python train.py --experts_per_token=2 --d_expert=224 --optimizer="muon"
Below are experts of layer 6 (counted from 0) of a mixture-of-experts language model. Rows are named router (the router's row for the expert), gate (a neuron's input weights, with its number), up (a neuron's input weights, with its number) and show model dimensions 0-159. Each number is 50 + 10 x the weight over its row's rms, rounded and kept within 0 to 99.
After each expert's rows: "mostly gets" lists some tokens that are sent to it at least half of the time. This comes from a sample of Wikipedia text that the model never trained on.

# expert 6
router:42 49 63 44 44 32 36 45 53 51 64 59 60 52 48 59 34 51 51 35 34 58 58 33 46 54 56 63 59 55 43 52 45 41 32 45 61 59 46 53 50 34 58 36 32 43 37 63 35 52 54 49 46 46 35 33 53 50 50 51 49 81 50 65 51 67 35 42 35 61 58 58 48 38 51 43 57 46 45 56 30 49 65 44 36 48 57 47 52 65 44 53 48 56 51 60 55 42 49 54 58 56 56 46 45 39 62 52 44 40 51 62 54 62 62 50 53 40 71 67 59 33 62 61 48 53 54 70 58 54 47 54 35 45 54 69 39 47 53 53 68 50 66 43 55 36 55 38 62 48 54 69 42 49 39 59 27 69 51 59
gate5:54 59 54 47 52 35 49 39 50 46 52 54 65 51 50 34 50 58 46 46 54 49 62 43 61 61 53 62 49 44 47 50 58 67 36 46 59 70 36 61 37 45 46 45 44 61 51 46 58 43 56 61 61 66 41 39 66 66 48 54 45 65 48 48 52 57 54 54 57 63 51 53 42 39 44 53 41 38 57 44 50 45 51 49 47 55 44 52 70 55 60 65 46 61 65 55 62 72 37 54 43 62 57 43 55 51 53 44 72 35 39 30 51 66 81 50 33 48 62 61 23 56 56 43 32 39 40 69 53 34 64 58 62 49 48 53 44 38 62 40 50 42 52 49 64 45 29 28 51 49 53 54 73 52 49 64 46 51 59 37
up5:52 55 60 42 57 41 36 33 45 41 39 54 57 45 53 45 59 51 48 51 61 48 45 60 54 47 58 60 53 47 52 23 43 56 42 71 58 31 60 60 51 61 51 50 64 68 50 55 70 54 40 49 56 43 59 43 51 47 43 48 56 51 54 43 48 66 51 49 41 52 49 43 49 50 56 32 48 46 56 33 42 54 56 42 49 52 55 55 29 45 48 44 41 63 55 40 70 46 41 51 61 57 56 45 40 55 34 27 71 45 61 59 33 54 68 64 46 53 45 29 36 58 53 40 37 59 61 52 51 46 59 66 45 35 46 59 58 51 53 49 64 40 63 50 57 59 55 53 35 56 39 48 73 37 59 58 49 48 75 70
gate6:55 67 46 58 52 47 55 50 65 72 70 62 54 47 50 46 53 68 45 52 42 65 60 47 46 61 58 53 38 44 50 44 46 50 55 41 60 33 53 48 38 42 53 35 38 62 57 58 51 43 59 58 47 50 53 54 61 42 39 50 44 54 63 60 56 63 48 38 37 61 71 28 33 49 38 39 47 50 50 50 49 47 59 44 47 60 59 46 51 47 64 46 23 61 45 54 44 36 57 66 54 62 62 45 48 41 33 49 61 52 45 38 56 56 56 53 53 62 51 52 42 54 49 27 51 43 52 62 48 65 47 61 54 52 64 49 59 67 50 47 47 47 52 52 59 70 63 47 64 38 34 47 41 60 49 67 25 25 80 35
up6:48 47 70 51 41 54 59 44 52 50 31 56 57 74 57 56 45 35 72 55 61 51 50 59 72 58 41 39 42 46 62 42 44 38 35 43 48 53 45 61 60 50 49 55 29 45 37 64 57 41 43 49 33 53 54 47 36 48 43 46 49 49 47 64 47 54 52 55 44 54 56 54 42 30 45 58 31 44 52 56 46 59 51 69 62 59 64 55 61 48 50 61 51 62 44 49 40 31 35 48 37 37 48 33 26 46 55 50 67 58 66 63 51 54 49 40 64 45 63 40 53 46 54 56 56 57 52 44 71 58 45 56 36 39 26 67 49 62 42 37 61 53 59 64 59 41 46 59 51 54 71 54 34 39 53 56 55 53 63 54
mostly gets: " has", " which", " have", " who", " they", " he"

# expert 2
router:34 47 49 47 44 62 68 59 52 38 27 51 38 34 35 58 64 55 38 50 42 52 59 64 46 57 36 42 41 58 52 63 54 37 44 44 42 48 58 67 50 58 40 72 62 53 60 44 43 56 67 59 41 52 62 60 57 34 43 51 40 52 65 45 48 40 56 51 50 43 54 55 49 55 65 54 67 49 39 35 75 31 34 48 43 60 56 34 51 39 34 58 52 44 42 63 60 53 44 53 56 46 44 52 39 60 45 58 69 56 30 57 52 51 49 62 55 57 53 52 19 59 50 30 45 47 41 55 57 56 41 71 53 59 54 38 51 41 46 57 36 55 37 34 39 54 54 47 40 59 48 56 43 63 58 65 58 53 38 43
gate5:50 42 54 50 66 40 67 49 57 35 41 49 49 57 39 69 45 23 54 50 44 43 59 58 66 34 71 50 62 53 48 53 69 59 58 43 44 43 42 42 60 39 58 50 30 54 43 58 30 36 55 42 41 37 38 65 53 38 53 50 44 68 65 55 55 53 56 57 53 39 59 60 56 61 43 53 56 67 38 47 75 52 55 46 56 58 53 53 45 42 55 44 45 60 43 59 62 45 52 56 48 39 47 48 46 46 42 54 52 43 47 44 40 50 31 68 62 39 49 48 42 60 68 59 34 49 53 66 47 47 40 72 44 61 52 45 36 56 48 35 43 52 62 59 54 33 60 49 57 32 52 39 62 50 44 56 49 25 54 52
up5:55 48 57 56 54 56 44 49 72 55 48 46 48 73 54 47 49 61 47 50 30 34 44 52 52 62 67 34 32 40 39 43 59 42 65 49 60 39 59 44 54 50 56 42 62 57 44 39 38 44 50 56 38 47 55 50 54 45 64 47 63 37 39 36 52 58 63 48 47 42 59 48 51 48 39 44 38 70 46 52 52 51 54 48 52 59 53 58 38 57 49 46 63 43 53 32 56 55 60 46 63 36 51 51 45 58 63 47 50 57 56 51 33 53 37 64 52 51 65 31 44 52 48 53 73 46 43 29 69 73 56 57 58 40 38 65 62 39 35 53 51 50 65 64 59 59 40 41 53 39 41 46 73 58 34 63 49 51 53 50
gate6:40 50 38 28 46 51 39 50 68 32 51 60 32 51 31 36 65 59 43 48 56 47 47 57 40 52 34 52 70 50 60 65 47 45 48 54 50 39 51 38 43 60 31 44 63 51 42 46 39 59 62 45 62 37 59 37 49 46 43 51 37 66 58 55 52 41 55 30 58 50 53 53 64 68 40 43 39 38 35 38 53 54 47 52 62 37 45 45 23 42 48 34 34 49 34 49 64 63 39 61 45 63 50 54 62 43 44 45 66 56 47 48 44 59 46 37 51 57 52 50 61 60 46 66 34 44 60 54 55 54 46 46 38 46 49 42 82 38 49 53 38 59 60 29 47 47 65 57 50 60 65 45 38 47 57 34 67 47 46 60
up6:55 45 55 56 47 46 45 58 42 29 56 51 46 45 38 48 54 50 57 38 27 46 34 51 61 63 47 64 47 41 55 48 65 50 63 59 52 39 60 30 44 62 74 45 34 50 51 69 64 55 30 63 44 49 41 60 67 68 60 49 52 44 46 43 41 46 36 56 73 52 52 48 63 51 58 51 58 37 46 51 36 55 63 62 54 31 24 39 50 51 41 53 54 39 55 62 49 50 62 57 56 49 52 46 44 44 61 69 45 51 55 62 48 53 53 52 43 53 33 29 40 42 58 53 43 65 35 46 43 60 65 52 52 61 50 52 64 62 45 57 58 46 34 49 43 59 33 51 58 49 45 51 49 58 44 56 47 45 53 59
mostly gets: "′", " League", " Cup", "°", " −", " Super"

# expert 3
router:68 57 35 50 42 48 53 26 57 45 55 40 37 46 46 42 35 62 54 55 40 38 36 42 51 43 48 52 57 35 36 38 52 48 50 70 42 39 69 42 63 49 62 64 55 50 61 38 45 35 29 49 38 52 66 52 46 25 50 50 64 48 53 58 55 61 61 53 48 53 51 48 38 71 43 62 66 53 53 38 44 49 49 54 65 53 33 62 61 37 45 26 45 45 56 60 46 41 52 57 39 60 48 36 60 49 53 43 54 64 61 43 62 51 45 83 55 43 66 59 60 62 51 43 46 42 53 38 39 33 61 47 46 33 55 45 53 37 39 49 69 62 64 65 59 45 57 65 52 51 37 40 59 54 60 51 42 61 40 55
gate5:48 62 66 64 64 54 44 44 53 59 53 42 51 63 29 47 57 48 59 36 52 51 52 52 50 31 43 58 53 47 55 44 50 57 49 34 49 51 40 40 49 56 59 45 54 32 42 69 40 56 48 52 38 74 53 34 41 60 61 51 41 43 42 57 42 77 53 45 45 41 36 74 50 38 56 47 53 63 60 65 55 58 49 42 52 41 24 56 46 40 51 44 45 66 36 52 55 50 48 41 38 42 53 56 35 43 37 57 52 34 38 38 65 51 60 39 33 32 67 48 40 59 42 61 63 49 43 38 28 71 34 58 43 48 46 57 68 70 47 58 55 39 65 74 36 77 54 68 52 55 37 65 80 51 64 45 46 55 43 52
up5:49 59 57 45 53 54 49 56 52 52 75 56 48 53 27 46 57 48 57 49 58 46 70 55 65 56 42 40 44 48 58 35 51 56 44 50 63 34 36 44 57 50 40 58 57 52 65 36 53 57 55 54 52 62 48 56 45 44 41 50 56 39 43 51 62 48 48 63 39 37 42 70 52 47 48 63 66 51 59 59 50 49 52 47 65 49 56 69 30 46 31 38 32 34 55 56 50 50 65 72 46 54 60 35 65 59 60 55 56 54 44 37 42 57 53 54 45 52 54 50 45 70 54 64 50 36 44 47 47 56 59 66 52 44 41 58 60 50 61 52 52 47 76 49 41 45 53 59 59 48 56 48 48 49 60 43 42 51 54 60
gate6:71 57 59 48 51 42 40 40 57 46 44 51 50 43 42 55 70 64 27 48 59 61 37 41 41 45 66 57 67 50 45 62 53 51 39 65 48 50 55 49 45 43 42 70 49 45 56 42 70 51 74 53 46 51 58 58 69 58 41 55 73 55 58 56 57 55 35 47 57 40 47 51 47 57 50 56 70 36 57 53 56 51 47 65 61 33 41 52 35 69 45 30 26 55 66 57 55 45 64 31 56 46 40 48 52 57 38 54 63 37 53 47 59 55 52 57 52 46 43 50 52 42 70 54 47 57 46 55 72 45 52 34 35 46 46 53 52 44 47 37 37 24 36 43 37 62 71 66 60 37 59 39 51 51 47 37 43 60 54 59
up6:66 36 49 45 37 48 43 46 43 65 57 68 60 52 51 58 54 38 47 67 59 42 51 69 59 27 35 55 40 46 60 47 53 42 44 41 47 53 34 72 33 41 60 52 48 53 46 47 49 59 62 40 47 35 40 51 69 42 63 54 51 45 56 47 26 43 51 57 31 56 46 53 35 37 60 57 47 33 58 35 32 45 49 58 54 54 56 53 62 39 44 34 62 47 57 55 42 29 42 47 46 50 46 42 48 53 55 52 65 42 47 55 55 49 51 51 40 44 37 67 59 55 39 55 55 54 41 51 40 55 51 57 44 38 42 34 56 47 48 51 60 68 37 37 63 53 53 54 62 54 32 50 61 48 47 50 44 54 55 40
mostly gets: " Date", " MPC", " Born", " Total", " Species", " JPL"

# expert 5
router:57 50 54 59 63 21 52 58 57 53 55 65 44 54 41 58 58 43 70 67 45 64 56 55 61 38 65 43 50 64 58 73 63 49 63 59 58 47 55 61 44 39 55 39 54 45 42 63 58 74 52 55 43 42 49 58 51 44 53 43 57 48 52 57 61 57 59 55 53 45 38 47 65 48 42 70 59 59 38 44 40 62 67 48 42 53 29 31 30 53 72 58 44 69 48 67 66 38 43 52 40 52 39 52 57 57 50 38 45 58 50 45 48 40 57 24 61 47 34 38 51 54 37 46 48 49 39 55 71 43 39 62 59 56 44 25 35 60 56 54 44 58 48 67 40 37 42 51 48 39 41 45 47 49 46 39 51 50 62 63
gate3:63 66 52 71 70 48 32 52 57 50 57 55 44 52 64 53 37 42 48 57 49 63 36 57 63 35 76 45 45 50 54 56 29 43 46 10 50 50 47 53 48 39 58 42 41 62 48 47 38 63 57 51 47 51 70 46 33 62 62 51 52 62 41 57 44 43 55 73 54 54 57 56 45 49 47 48 41 53 47 37 52 50 51 39 43 60 47 47 42 31 66 44 49 43 58 59 61 55 60 48 59 23 62 46 37 67 61 48 62 47 45 46 38 57 53 58 55 54 42 41 58 47 37 58 37 50 46 45 45 42 52 61 44 41 43 53 52 34 55 67 35 63 43 49 45 50 48 52 61 50 52 40 49 58 55 59 57 57 65 57
up3:53 47 31 32 48 60 59 71 36 48 54 44 61 48 55 48 73 46 58 43 44 57 55 53 51 61 50 38 46 29 62 37 54 39 63 78 59 47 39 54 54 51 27 43 26 64 44 64 54 61 51 55 57 42 49 52 40 60 53 51 52 63 49 61 55 57 41 33 47 65 62 44 56 49 71 51 71 46 61 62 58 54 52 52 47 48 47 38 57 72 47 34 56 56 65 45 58 43 59 34 54 46 53 52 61 63 50 54 55 49 53 48 37 47 49 44 44 57 60 63 56 54 52 57 32 53 57 48 39 43 48 39 45 45 45 56 34 37 34 36 52 42 61 40 31 55 37 35 48 43 43 58 55 37 53 36 44 46 69 44
gate4:61 50 58 41 72 68 51 54 58 64 48 62 56 62 71 50 48 44 63 69 58 65 44 55 51 47 46 45 59 69 54 45 46 61 45 42 70 45 59 45 37 41 46 47 33 47 54 52 36 57 49 72 62 44 56 51 41 55 45 51 35 60 49 55 49 57 63 60 47 33 46 50 43 37 40 31 61 54 62 68 59 66 43 36 54 34 49 52 50 68 56 55 51 44 45 47 40 58 53 69 37 46 59 52 44 38 49 39 49 44 34 38 41 31 58 41 63 52 48 50 49 45 52 53 54 46 39 57 51 54 34 47 55 67 59 45 34 66 57 33 60 45 44 43 59 40 41 56 48 59 54 40 62 40 67 47 51 46 55 61
up4:62 55 63 53 59 38 55 37 41 36 52 59 49 68 44 36 56 46 53 61 48 63 52 65 46 58 50 46 55 44 57 67 54 57 43 55 51 63 67 45 45 58 49 55 41 52 51 38 43 43 64 55 32 47 66 60 64 49 33 53 47 50 74 43 46 43 40 30 72 41 48 60 61 51 67 67 48 50 48 49 58 38 47 53 37 67 55 58 67 40 41 50 39 42 44 58 58 56 58 50 59 53 41 60 43 48 35 52 52 47 54 60 54 52 45 41 56 41 40 45 49 39 48 42 69 60 59 45 43 49 38 55 64 36 71 50 28 61 44 42 54 45 51 41 44 48 62 63 42 68 43 41 54 62 66 49 30 59 50 49
mostly gets: " was", " He", "K", " been", "He", "M"

# expert 0
router:44 45 54 50 56 62 46 45 45 42 43 52 54 60 61 55 55 39 40 51 57 45 50 42 57 52 46 45 47 54 55 42 56 51 60 66 48 63 39 40 66 62 51 38 51 48 67 58 61 37 36 49 69 48 61 37 51 66 65 47 58 51 52 28 50 45 43 39 60 65 45 59 56 55 54 41 41 51 62 44 47 50 47 52 47 40 62 55 58 43 56 61 54 53 38 24 49 69 46 43 54 61 52 41 52 41 38 65 34 43 56 57 48 50 41 49 56 44 39 40 70 54 34 60 54 73 54 25 40 50 54 39 60 35 39 60 59 52 42 41 53 61 43 44 62 57 47 53 41 48 51 35 44 34 73 46 61 35 55 47
gate3:37 47 52 53 41 42 58 45 52 74 50 58 56 58 64 57 44 50 54 63 36 44 54 60 46 53 37 53 48 49 63 45 72 46 52 57 63 36 43 56 58 62 39 43 51 68 41 61 65 50 63 61 75 36 56 33 52 60 44 51 60 51 37 45 27 50 57 44 50 57 45 61 61 47 48 32 39 47 47 39 41 37 57 62 60 40 39 57 57 44 53 40 45 55 39 49 51 57 29 37 60 69 42 48 60 45 45 53 72 30 59 59 52 52 42 47 50 67 37 50 48 34 60 48 57 43 40 50 54 51 42 31 44 41 41 58 52 69 55 48 42 56 46 39 43 44 42 68 52 57 38 53 58 46 64 39 49 46 41 71
up3:69 40 63 42 61 29 61 48 42 62 53 60 51 53 56 40 55 36 52 48 49 45 70 49 58 61 44 64 58 48 43 55 48 50 41 42 51 49 56 43 52 53 51 57 52 68 42 59 60 41 26 45 54 41 49 41 57 49 41 52 49 46 48 49 44 50 36 55 52 47 41 55 47 50 71 60 53 49 66 56 39 45 67 44 53 50 55 32 49 55 52 54 59 40 42 56 51 51 51 45 47 67 56 52 40 42 56 40 41 29 62 63 37 50 45 41 39 53 59 63 58 49 59 60 63 58 43 55 30 60 52 26 59 48 45 61 75 47 45 63 34 51 33 56 49 56 34 42 48 47 45 73 56 29 58 47 48 56 61 60
gate4:34 44 61 35 48 49 40 36 50 54 41 49 72 54 56 36 56 45 53 41 58 74 54 43 60 51 40 41 40 43 43 54 47 59 41 50 46 45 45 39 38 38 49 57 47 45 57 70 60 38 44 51 52 56 55 47 38 57 61 52 48 63 46 36 52 31 37 46 56 48 45 72 46 58 52 48 49 70 48 67 47 49 51 67 50 48 46 56 34 49 42 58 56 33 45 40 50 32 37 56 44 62 56 59 56 53 41 42 62 40 63 47 62 49 42 48 32 32 46 50 55 47 36 47 42 60 34 52 40 27 41 42 77 36 37 50 63 49 47 56 45 54 36 58 53 44 48 31 55 40 61 53 45 47 54 45 60 61 57 60
up4:55 65 71 33 64 54 48 45 56 43 59 47 42 55 46 50 41 42 49 58 46 47 48 51 45 57 52 58 56 45 55 59 35 48 47 38 30 38 44 50 46 47 50 31 53 48 63 43 57 69 49 50 57 59 55 61 60 40 75 49 51 44 49 56 50 48 41 57 76 52 62 26 46 38 53 55 32 46 47 47 53 46 45 47 38 49 36 67 58 52 33 40 47 42 51 37 56 56 35 57 35 35 57 57 52 54 41 34 32 63 57 36 38 51 33 42 45 60 51 32 68 60 56 43 56 49 55 43 33 52 40 64 54 37 61 45 57 44 46 50 53 65 59 50 55 38 51 45 81 62 35 54 53 51 60 49 54 63 69 41
mostly gets: " on", " during", " with", " between", " into", " or"

# expert 4
router:74 64 45 46 35 57 62 38 55 84 45 68 61 45 60 45 59 63 55 64 52 46 46 49 35 71 47 38 39 37 51 54 52 65 46 56 45 39 68 53 65 43 56 56 43 58 67 29 45 47 58 58 34 70 29 59 53 33 51 51 57 54 43 35 50 28 61 58 42 30 54 37 37 49 61 42 47 26 54 59 55 47 57 51 56 54 56 45 56 63 45 32 48 43 59 49 51 45 56 55 51 38 53 49 45 69 48 61 46 55 45 51 57 39 51 64 36 54 44 48 52 49 58 41 54 28 46 44 55 56 48 41 51 55 54 44 39 61 37 45 50 39 44 63 44 40 56 62 60 56 54 54 52 55 68 44 56 48 45 45
gate25:41 62 45 58 42 50 21 44 61 59 60 57 70 64 42 47 59 30 47 36 41 36 66 58 35 68 34 58 60 48 58 57 53 42 67 29 61 50 30 50 50 51 53 56 55 33 45 45 50 72 40 48 58 46 45 49 65 52 52 49 36 58 41 57 58 40 59 38 46 66 53 52 50 41 59 59 50 31 73 48 47 56 52 52 28 49 47 54 56 24 45 63 53 62 38 61 62 55 48 51 56 58 54 35 68 45 57 48 63 61 35 41 43 62 40 35 55 42 61 50 42 51 30 48 53 45 34 44 63 41 57 31 44 46 41 38 64 48 42 44 56 29 35 38 44 52 33 47 60 34 56 53 45 54 55 56 60 44 46 47
up25:40 36 36 56 55 58 59 56 47 44 44 18 32 62 49 29 48 38 37 46 41 54 55 55 60 58 62 34 39 49 65 61 57 40 63 62 57 27 46 64 46 50 54 44 59 57 50 41 53 51 58 56 38 62 38 43 50 68 40 51 47 45 46 56 61 52 39 68 55 44 49 41 70 70 38 62 39 48 53 55 54 53 54 53 54 49 43 39 40 38 51 54 40 48 39 62 59 39 42 52 63 52 39 49 58 57 44 57 54 48 59 52 28 49 40 37 62 44 65 51 43 55 44 44 42 41 53 44 51 68 39 39 30 57 46 57 52 48 37 54 62 51 48 54 39 62 48 49 70 53 44 52 50 66 63 67 62 41 49 65
gate26:47 52 60 48 50 67 38 47 64 51 64 54 36 48 48 41 45 39 63 54 34 39 31 57 58 74 57 44 59 50 68 43 51 50 47 62 60 51 61 39 55 29 56 43 40 30 37 55 36 35 55 53 73 42 42 53 59 62 63 47 46 44 60 39 45 31 53 25 36 53 37 50 42 63 54 39 44 61 63 45 41 63 59 48 44 43 35 46 57 44 49 42 34 53 30 56 43 49 64 70 36 50 68 44 47 40 62 56 66 30 25 61 48 58 58 25 51 54 40 40 59 60 42 52 62 55 50 54 39 63 46 37 57 50 57 76 41 73 65 33 45 48 44 72 56 50 43 73 64 56 50 55 54 48 54 46 48 44 58 44
up26:55 41 50 48 41 38 62 51 41 59 58 48 45 43 46 52 55 50 46 58 60 51 42 44 44 48 48 52 56 59 46 43 59 45 46 39 57 64 65 51 52 45 62 59 56 53 45 44 68 38 53 58 69 53 57 49 58 51 46 54 50 53 62 31 43 41 62 35 45 36 48 46 47 29 55 56 46 33 39 57 44 42 56 64 62 55 53 53 48 66 50 38 46 59 59 43 41 50 46 33 32 46 41 34 49 47 66 49 27 56 56 52 48 32 40 38 55 44 45 36 44 42 55 39 29 61 40 37 36 43 65 36 54 42 41 37 40 37 44 62 51 61 40 47 51 64 61 61 45 48 54 45 54 50 50 43 55 65 32 53
mostly gets: " =\n\n", "\n\n", "\n", ")\n\n", ")\n", "==\n\n"

# expert 7
router:70 46 48 44 43 55 38 42 34 57 56 37 42 43 57 37 48 52 47 52 64 41 45 80 48 34 48 59 46 54 56 53 47 55 41 32 27 46 48 58 36 54 58 67 62 58 46 42 54 47 61 37 48 56 32 59 33 57 28 51 41 39 39 63 36 66 58 67 51 36 53 46 51 40 51 59 43 64 45 56 49 59 48 48 67 42 60 65 45 50 51 43 50 44 59 50 28 59 57 59 44 61 54 58 40 53 56 35 63 57 51 45 41 61 39 47 34 50 43 47 43 55 63 55 42 43 48 51 40 49 53 45 54 52 65 53 77 46 63 46 47 47 43 53 49 64 50 40 48 60 53 36 64 63 33 39 56 60 41 47
gate5:52 45 48 49 71 43 61 43 36 59 45 49 43 42 55 54 37 49 37 47 62 54 35 32 34 47 39 41 44 65 53 46 41 68 38 48 38 74 42 55 31 66 47 49 73 58 46 56 54 43 57 58 64 41 43 47 39 41 50 53 24 48 48 55 47 45 38 56 47 46 58 48 39 33 53 55 52 58 41 55 48 54 40 58 52 45 31 35 66 35 39 49 47 41 51 34 49 61 63 49 47 42 64 62 59 44 57 54 57 63 42 47 48 46 47 38 46 54 54 58 57 42 49 42 39 46 55 68 45 43 63 60 49 49 42 55 45 78 54 38 56 52 35 34 49 42 71 58 66 60 54 45 50 36 24 63 50 46 34 49
up5:56 51 39 54 44 58 46 49 49 47 57 42 57 42 58 29 54 59 54 51 58 50 41 68 51 30 52 50 45 42 56 51 50 64 54 34 50 42 65 55 59 41 45 46 46 37 45 62 67 55 64 37 45 46 23 56 52 49 46 47 37 42 57 55 70 42 63 60 47 36 71 55 64 60 56 57 68 40 51 48 50 66 73 48 45 48 61 51 39 55 44 39 56 71 34 61 43 57 59 63 68 53 62 38 42 52 38 46 59 56 68 47 49 50 50 64 27 42 51 54 50 56 54 58 60 52 60 43 28 44 64 65 41 55 42 33 61 46 35 50 48 44 45 59 46 64 57 47 57 61 46 63 39 72 24 56 53 51 64 43
gate6:44 41 57 44 57 55 60 51 52 59 48 52 30 47 45 39 40 48 45 63 57 47 38 52 47 53 54 50 49 28 64 51 51 41 49 44 37 49 47 45 51 49 54 59 73 48 44 44 59 67 47 33 36 37 45 63 49 59 38 52 53 60 23 51 43 56 57 54 45 58 58 60 63 63 50 57 66 38 52 60 59 36 71 47 63 42 37 40 41 47 43 43 52 56 38 53 38 70 46 58 47 51 57 52 35 49 54 66 46 49 57 39 50 46 46 54 36 52 40 50 59 49 57 47 59 47 43 55 34 47 45 53 55 41 50 71 64 63 57 53 36 55 66 48 56 35 52 55 54 50 52 59 48 51 61 57 44 41 58 38
up6:53 44 45 62 37 72 57 34 56 49 44 57 61 44 46 55 44 34 43 49 67 45 33 39 49 58 46 57 63 57 39 45 52 54 69 58 48 54 39 42 52 40 50 31 50 54 52 39 62 43 49 51 66 48 65 65 38 56 32 49 26 37 37 51 66 34 48 38 56 34 59 40 62 59 64 39 47 66 67 58 45 60 53 44 43 41 66 37 58 66 53 47 60 45 46 52 45 39 50 52 44 50 56 28 32 34 41 40 43 55 59 52 51 48 61 47 58 49 52 41 52 45 52 42 46 29 64 43 59 45 61 72 49 49 53 65 41 52 44 47 46 45 37 44 46 46 55 42 27 34 61 46 48 55 51 49 41 54 50 68
mostly gets: " Kingdom", "°W", " century", " period", "″W", " April"

# expert 1
router:32 46 47 50 66 67 53 68 49 39 49 32 57 54 50 49 51 49 57 31 59 49 52 51 54 46 45 51 61 35 48 33 38 54 66 40 62 47 34 29 26 54 31 46 51 52 30 53 45 56 40 45 60 41 63 58 55 65 55 40 44 21 47 54 47 45 41 42 55 56 54 45 54 45 31 45 39 51 60 59 61 54 36 58 56 55 33 65 48 46 47 59 46 41 55 42 48 46 58 40 53 27 55 62 61 40 56 41 55 40 53 29 46 45 53 40 49 63 49 51 33 39 51 64 54 50 67 56 40 50 61 44 40 67 35 58 54 50 56 54 35 32 63 45 58 61 53 49 48 42 57 59 48 48 33 59 52 33 58 41
gate5:39 34 52 57 43 37 46 54 59 52 63 33 58 51 50 30 42 61 37 60 48 44 61 55 50 23 52 40 50 59 52 48 46 51 32 32 55 48 29 47 55 35 61 60 43 59 35 59 56 40 39 61 72 47 47 58 49 61 50 51 40 35 40 40 66 44 53 45 44 64 46 54 66 53 47 50 33 38 54 41 42 49 38 48 24 55 74 47 50 36 57 66 44 51 61 51 31 44 46 62 57 48 52 56 36 44 43 47 51 62 51 61 58 56 51 30 38 50 51 56 48 47 46 54 59 57 55 50 32 75 46 45 60 70 43 62 61 51 53 55 44 48 39 61 34 66 50 54 61 56 52 53 36 31 41 49 39 40 60 58
up5:52 73 66 47 38 50 61 59 37 64 32 60 47 69 52 68 47 37 39 69 41 49 46 42 48 64 50 45 56 36 53 57 48 57 43 39 38 67 72 51 39 31 45 47 50 60 46 67 35 52 59 38 40 57 33 40 48 47 54 48 34 52 50 55 58 46 51 44 54 39 49 33 38 33 63 64 51 58 59 44 55 67 44 39 50 37 40 51 42 57 49 61 52 52 43 60 58 64 70 53 40 32 50 61 47 58 59 50 49 45 62 46 59 51 40 21 43 41 50 48 57 45 51 78 59 47 52 53 46 53 56 44 50 61 40 44 48 57 53 51 41 44 59 33 45 46 48 51 52 62 30 47 61 41 59 40 55 39 29 60
gate6:49 41 57 52 48 31 38 49 57 48 49 73 41 44 57 50 63 45 59 49 37 55 34 60 42 43 43 43 51 54 40 54 43 45 56 47 21 55 41 23 41 63 47 41 45 36 49 63 53 45 47 46 56 23 50 33 49 43 54 49 39 65 51 37 74 67 31 63 42 56 43 52 54 64 48 43 57 64 46 52 52 51 59 35 63 70 40 62 43 47 59 53 63 53 53 70 54 59 56 54 41 50 72 49 52 51 56 59 54 42 63 49 59 50 46 37 56 25 66 57 52 56 66 71 49 44 51 38 43 47 42 27 41 51 70 64 36 37 65 44 47 53 49 59 41 52 59 46 48 37 48 47 50 36 28 52 40 55 43 52
up6:79 51 43 47 42 60 49 34 50 44 40 51 76 55 60 45 55 61 34 36 74 50 62 53 42 40 45 59 41 46 50 52 49 64 44 52 35 48 61 54 43 53 51 43 55 55 49 40 52 37 49 48 57 48 58 35 59 53 44 49 58 52 25 42 50 39 44 29 56 52 41 52 56 31 53 61 40 67 59 24 57 67 51 66 62 45 57 40 48 48 20 57 39 58 70 54 43 50 60 54 51 59 45 42 70 60 68 56 48 45 67 39 29 44 41 66 42 69 65 44 35 48 46 51 57 44 47 44 52 44 28 34 53 36 73 55 64 53 53 56 44 62 41 43 52 52 41 30 57 57 42 56 36 52 35 57 47 38 50 58
mostly gets: " as", " with", " from", " for", " in", "),"